Below are experts of layer 7 (counted from 0) of a mixture-of-experts language model. Rows are named router (the router's row for the expert) and show model dimensions 0-191. Each number is 128 + 24 x the weight over its row's rms, rounded and kept within 0 to 255. Numbers have three digits each.
After each expert's rows: "raises" lists some tokens whose logits its average output raises strongly, later layers aside; "mostly gets" lists some tokens that are sent to it at least half of the time. This comes from a sample of Wikipedia text that the model never trained on.

# expert 9
router:086125131162132106125130156101147114121114128205129095119139124129119130125104115123138124137125132145136105120110160159111125116125108102137107143134119124117129139107185095128125125096136128135119130121124119108135133140144073111070130118110155124146174110155094154118146122115134139142092148128105144110142166169173102115116143120149167095135154044126128067130174115151132163163121076100175133122124100174144151132156113131158091135120064148142118119122083121135152139151133119079111130139122143131105133147166107119116100128147100129194149169122145144114164148106099141152
raises: " him", " them", " against", " between", " by", " it"
mostly gets: " released", " made", " began", " took", " held", " said"

# expert 28
router:127152106127122117127122086118116136116115117116118110129122162105145133079125115152108132111080117083123127102141149130111119118131133142137131119108098143131113165131073146120117108077140128115150133128109107129109115128139142141128183132151133152139163131154075143106132077118127074108161135092144148104161147164154079080117163094135081117107133116152117087139124159152138128102112139159122064160111104165147118168135152138172068165104103151121115097129184137130121107100144129112124116170125190096156150089090095146139139144155144146163134139116137153119119116134123105132
raises: "ford", "worth", "ful", "ows", " disease", "|---|---|\n"
mostly gets: " Frank", " Good", " Light", " Wood", "ock", " Hart"

# expert 42
router:094124154071120102136123118143103115128163139143137121164140126105157097118097130128131118139120090138117133173100164119152137120149144113132116139125122084110120091121110093139127120146122166140147112118135112128115141110162139099148158136143109156128127118137099112128136092143141134126135170128124104090082133140118165134134068146083132159132098091113090113153173134110132125116168091089067136175116157111135173168121132174201141122153176120108141152141110102138131140117127133110081116152182092110136103097115118088151154122140146119137091113103167140148162164109144142138
raises: " earned", " (", "^{"
mostly gets: " m", " km", " mi", " ft", " million", "-year"

# expert 10
router:076081101141146134138114148153129142087143146096133148151133109114079144100089122108126138130153120132128174181140097148121118106147187116124115119141138133096108126141120150090131116112146112131146103123112131117153123127128109110104130118123158148116175143117122125157124118078109143179140125121154141090149098134117157106159104108117165144159079113115130175170106145166100137140146112094063155095123112139127111157124112094137153138117130110140126125080179092080110135119169111093113133154144163154143110171146156110104127108146136092143173099128146124140164150151166107131
raises: " However", " They", " While", " This", " These", " Since"
mostly gets: ".\n\n", " |\n\n", "\".", ".\"", " However", ").\n\n"

# expert 4
router:105144155144162112118131136105116130123125163087133127129152139126069131124128143112083100138153106148107137105193134128141112138153091127109130146114116105131163105128107156136143120143125112158146081141144125105114101153143138109181140161129145139129130151147117146133119143100100109076143148102103106130152131121107163155158143182153132149119154159128080083099078155147161165100097138167155118198133132116125083117095113133165140150098087106100121159141104099107134098143123116115156146112148122137081122145129096087149109127096139179121144151107143147149120127175116129105
raises: "Note", "C", "O", "B", "18"
mostly gets: " (", "===", "(", " [", "==", "===="

# expert 12
router:161149118112124104136145113140107137105137124125132115110115129143157085086111144102095113143094119120122112175126135102125162158132173189136117108161111178132148144135178131150131146115106109119166165149134124157124117112126139101126134143109130137117153117103119152149157168136133149072107159108157136083118104147131108196144125115167124101098134131156149106144159106177134106090130130145134152169126141121121100142128058141186159109141117145152113070118143100156153144092121117131123120129140131102101169106134116113130136124142089119155122156084119078121128151131083160161
raises: " times", " months", "-time", " others", " weeks", "-year"
mostly gets: " one", " two", " most", " some", " three", " all"

# expert 5
router:121137114120121121125115091128125159135119112082117111154090161115115123134118149131157106121128097114117079113100148154158082136143104128098134140099117096126160085070100097053122100108144111130160116137113122106132136101130116127159123146136128123126157141140100140145100142151132129136153149129140063153088105118089169127113143125091139122156136159128131125097105169113081106120131130105112133061129156119140168102105127088163122106145172126104141170142140133174125131112142084102110110169160123149078114105145123120139153130108117085104131137116135118178168162108147093127
raises: "68", "21", "22", "58", "46", "44"
mostly gets: "′", "%", "°", " km", " Turnout", "/sq"

# expert 40
router:098124088134124157124126109120134135084113139125131114153161144112173148135117117079124118131081115149101120221095116100127130139136106156137125123139115127117101172094098150124135075096129131132189125121104135119129134137108135090105122119154114116118119132148138131136128159158099136140114146123138131125171124123116102094139106169151175161169151106127110150108065099167122073099103126121123129096094123150102117132125124105104100142092143137138152117095147131148140102097157143090078144090109149139124149166154138130121110142137157135118087187120151125075125114129170137132
raises: " there", " it", " the", " they", " things", " these"
mostly gets: " but", " when", " that", " while", " where", " there"

# expert 21
router:146134148135125117139146153142164145098131121127123078133100089113160151177160102088119133159148194054114109113161139103126152158162185108133110086128140132117144160137115157132155093138190129134094106139143111092118139131101120110143126111112117153132088110147092131143104149159111123128125123132144110129137138134129136154107103127111145129119159169132102163103095119127115076154139140147160151137139102134147111141132148088082114120150094129159115150135137124094106182146113143084117099099131110138103126076165145122126106098142168088120174107118130113113115114112117128087
raises: " his", " another", " the", " a", " one", " their"
mostly gets: " as", " from", " between", " with", " by", " been"

# expert 17
router:146136149128131155113097107121151132126113117170111126149135127139096116128096123156112109124122087141136133135139095085157148128084163122102125186120115097117091113166135151150116119112153102121153160114130090120088124128125076128158127110148146110135111138102085139131142134148110136114095146089100106141113150091156059153138095093085141079129130149140129136086175099131125168143120153098102134095159120123123131117177111139126136149152104133143150109144120122139100106090126109112106109153080113084145153165165165133094119128092080081113148113143127109136115171144163128158
raises: "f", "act", " Spain"
mostly gets: " |\n\n", ".\n\n", ").\n\n", " |\n", "\".\n\n", " Succeeded"

# expert 58
router:127149103095104145125141117108154128159129125152121114127164154092119153141115117148107128120131148123153183122147140119131132121180123118151176101098131122120077153127092084125130146132109117145146142165134144193113118132099110132147114123125138179126111125141145129138123174145098108159137119122094123145114170156117173118144127133147104152127095125101149111166082185094153096157081140149136116138184153126134138128089145124105107115127165119107095128156166137119151107171106109130166140134089164098145126110095157073127126124159152126112119145083160127106118167122181147156
raises: "born", "na", "her", "ne"
mostly gets: " Mar", " Ar", " El", " Or", "ă", "á"

# expert 38
router:151120110158129153132143161093163118163166129127144150133148138110142129127080140141135127148115142149120171182137093109119117130071147142114159151143115100134134100092097142113118100116177126112111100140124137117080136144115124111101135152138124116127118150129132106121140190146185113118139143109127123079081082145096144084143162172131089172104109109159137126105118116120118153101140122142134174128135097162147138131170133130088106124164166127131116128100095103096157101132126125163158118128150105107133131098115124107169119145142097128132121156159107107087064112158088148150
raises: " become", " come", " have", " put", " make", " reach"
mostly gets: " not", " he", " has", " had", " they", " would"

# expert 50
router:113124159132151129138157165106150111086108131136119142135100119119117125154180124108165133125099090127117176150172137119117101112098107106113130092147122102124113080123163129152135151098115111116103166161120143109112117112150142104122085172141159162107122106128069115131121110124132136144140134127121088106135126096159136121098136119137151185076125097086157096123133081112136112101110058155069122129108108139148122133154136125135143120075114117127127103145136116087128120116103117105138124075143112125128118080174153158176115153116133116131091156146110163135154155105101099131
raises: " like", "hip", " from", "'", " featuring"
mostly gets: "ions", "ings", " people", " areas", " songs", "ans"

# expert 62
router:146139139131133126124131112137122118132095127088115135164111096102095124040122114141138099111172121114103132095129162108183124156191151143130156112156125103119148167132107097091099106158155104157105129127103104087123123121176081099131138129139144100111128144162119119126135130106089111077070128102124171144100155130126119098147114192149131113145135182121113127093140125146161126129102121169085120135138133130170134125112132118161135123134126127130120148122100114134133131113110151128123125058106160142102147091132077134125085105127135163119124172123155124150109120141123127118
raises: "o", "f", "t", "on", "1"
mostly gets: " (", "^{", " '", " [", " \\", "("

# expert 13
router:121148119103151116104151091079139137135105127140136082120115091121109099135157083145128149110101190131103087126110148115131115118107121131130135106125141122153120147118107114148121145181104165139077132174125105164131120112200169121163136141118116109121160110142154145132120084130086110160124115160164121161149103114118160093085129102108113159159129137114179153146115149116145138136142131125118131126119126158131095153150109119113106110113157128162154146120146122122065151136125117116119147111095109073096113140125082155139169128149130138169095126063101148122093117151131123092
raises: ",", "'s", " of", "==\n\n", ":", ";"
mostly gets: " Evangel", " Raj", " Liberal", " Sil", " Pol", " Chief"

# expert 49
router:148134114140145116129107139141121126104135134108110121070144095126125138130062097132123130106160118119104099166088125098111119099140126181127136132114155152142154163152117120094170128164119139123103134171148144103118135128123134110140145091116131087111181133144146156097131141124110153140159096144136144159077147121119133144140098120119097157106135157197166159099118150099174125171134125116125107083107133137119127165098147119119153104105077118124120151111090156177132132121174161145154081105124091124143141145094090132124147110162122132173146132126127167126118152101150095151
raises: "unt", "ure", "ures"
mostly gets: " D", " C", " T", " M", " W", " H"

# expert 39
router:152104159117114107135097116180107124144152109123133117177137154103135134108117142120139130155188154082141141142122149150120160137125183190121149125096125139098093114155127143122110158161144119123119113117131098116139150111087109111176150112157116123121088141136160138145123129153135093153115093096107117158149135125169120131094131126114151135152103169137133094129154129124139154107082144066146116145090064123113141148144142119142137115134120155119119119115104080106173119180130152126153132141122097107143116147151107132180100132127106089146140106127181133146114149071114122173
raises: " the", " his", " its", " their", " this", " these"
mostly gets: " in", "In", " In", " during", " within", " along"

# expert 14
router:137123127115127096118103101140106128102131146134118126130151162146109137143207130135142138120078128124136169145103115079134138142183128178136122120147118157162103161129130112142155140124111118139109105146114109171059113108123159134091142143143153123144162100112160137129138110132147107139124149127118121111071157116121150160129099123152092135137137136106103131149157096163137119178092111133127113155111142096130150148114103125108177127141148141120134156133183126102110102150134066083103107156123181117158138121130135102132123107121104125207151171099104114105118134123142164098
raises: " of", " and", ";", " with"
mostly gets: " son", " President", " father", " man", " member", " head"

# expert 43
router:129145108104134105124132152143119141113164119134140161141105074125105129155120148107114121135086152170102105163114090142118085146081128100134142122139125113131142105114125137117122096137133121112130103139105143126126139137102130115120115144144160179123188109139118081109141166157198071136166123127122121141140129161094110110165118159132099119124098132108130115153066152133103171133118182157141124130096169101099110111132132097144103105159107131118123108116136076140131116130158162209149125153146141134109098121131090166103132103134097168123158133148098097112092142142124137148
raises: " died", " was", " took", " began", " has", " went"
mostly gets: " and", " he", " He", " who", " or", " but"

# expert 53
router:122143099120110145112135125145101128155163129138118129082146170137122151160112123116124156131110142146174111124140143128084141117129145144154175143119124104149184163124131101136124143176127111152133144155147160109132117129149120113155123120126131113127143120106106139118137120120173125174139096178122120100127109113120124112130111110146151104150100141092146106142110170105109190145136126134166108067095133117107114130107143136108135187121148168148118147081166140160093099115135151134150159123068093095153161084102151142138099134125126139109105132131105073083103125140089059127
raises: "her", "er", "et"
mostly gets: " Lee", " Go", " Hong", " Kim", "ō", " Du"

# expert 22
router:108107113155140103127134121104120142111081108148127126133153140127152146078119105139124111124116152176120092108163151151142125129090104141107090131134110162131110203122109107115124087112124146153120147101139151133118112145133146082109118141139115102144088123161118142152131148099105132143088155124141085146169152128109140122147100086121131143144087116154127124100064148142109126145092142130124108151117127113117096143109149164138132182120111120142131125142160098137111154147176158104082126157157112121100151199143178151099112122126175102139102111168132113077157086102130121136
raises: " the", " their", " a", " it"
mostly gets: " for", " after", " when", " before", " during", " where"

# expert 20
router:121097117124142113136102167103144147142149144139128094110142103147146129121113143106127114113177162093146128132096123169151104158121150132138121105116133169162114104137148062117144133163171167119116155107124133124144116120121079116131116128140105120118113140132091122117139054095120181124082134131112104173147131132148087128130150102109133125140175101081130122146060111103115124098145145097137116163119153144119115125112161125094150116091100104113108142097100098163147151120085127097062130137109114102089142113124111110135152109106149141090134129160108155097155154112130173119
raises: " the", " a", " an"
mostly gets: " of", " about", " under", " between", " at", " around"

# expert 8
router:145108184139129117125133109118124119136122144157117107121159113135141160110103129136128125146121098135111102140147122141144127135153158117111106135115127133105097132138105121149086103153135098137111109128104107124085134106134091065172130127144132099104131134143132118136121155136143110120148143128124111140135135101107142169135127128130122148149146165156132148134132139147111119115134123167126158084102121090133121125169134142123191128125171113149128108132138166111078122173128147110080149169175068176157078114108135059064100140130138161183081181151155100072117139130121126143
raises: "att", "oss", "eb", "ang", "aw", "ep"
mostly gets: " re", " Phylum", " Coordinates", "-m", "-b", " un"

# expert 54
router:119140120148123113128159103146105127112121102124128105117168171129152093120106130119124126129135089144134175138167142125132148139104116150109096110122105209117143140097134083145126139131142125126133133095161107149118132164119124143154112115134117174143091123120120162120123143146103139066130143094158112102097116152165116182107129167113144074087072127175132143120133098115117095141108118128115174126147141135135179122093125144148162113130168126101146101162115121178158097169109136161109113130094132125092113149123139163112189147074102101102124124121138124128110145150141130154
raises: " –", ".", "-", " until", "–"
mostly gets: "05", "06", "80", "04", "50", "03"

# expert 3
router:155132133136095175122089100124112156145148161087124110128121152127077117136099137124152138141160132165140086105138123147104134126132130137119186119125101130132166136131196095141142139157113086118204141109122132084114122119162167121158135132133101132150135132105109126110142163126125121162111103116140099112125108112164126146086126109136170107118105115100147119113120177156097109099112117165141145099122122153180154150154147128143140151109138132132131144098105158144105151093141111109150138096088154145077154106105096143137123136129167153128143123145122142064086134127076164114
raises: "ard", "on", "es", "as", "er"
mostly gets: " Raj", " Ali", " Khan", "/A", " Sam", "/a"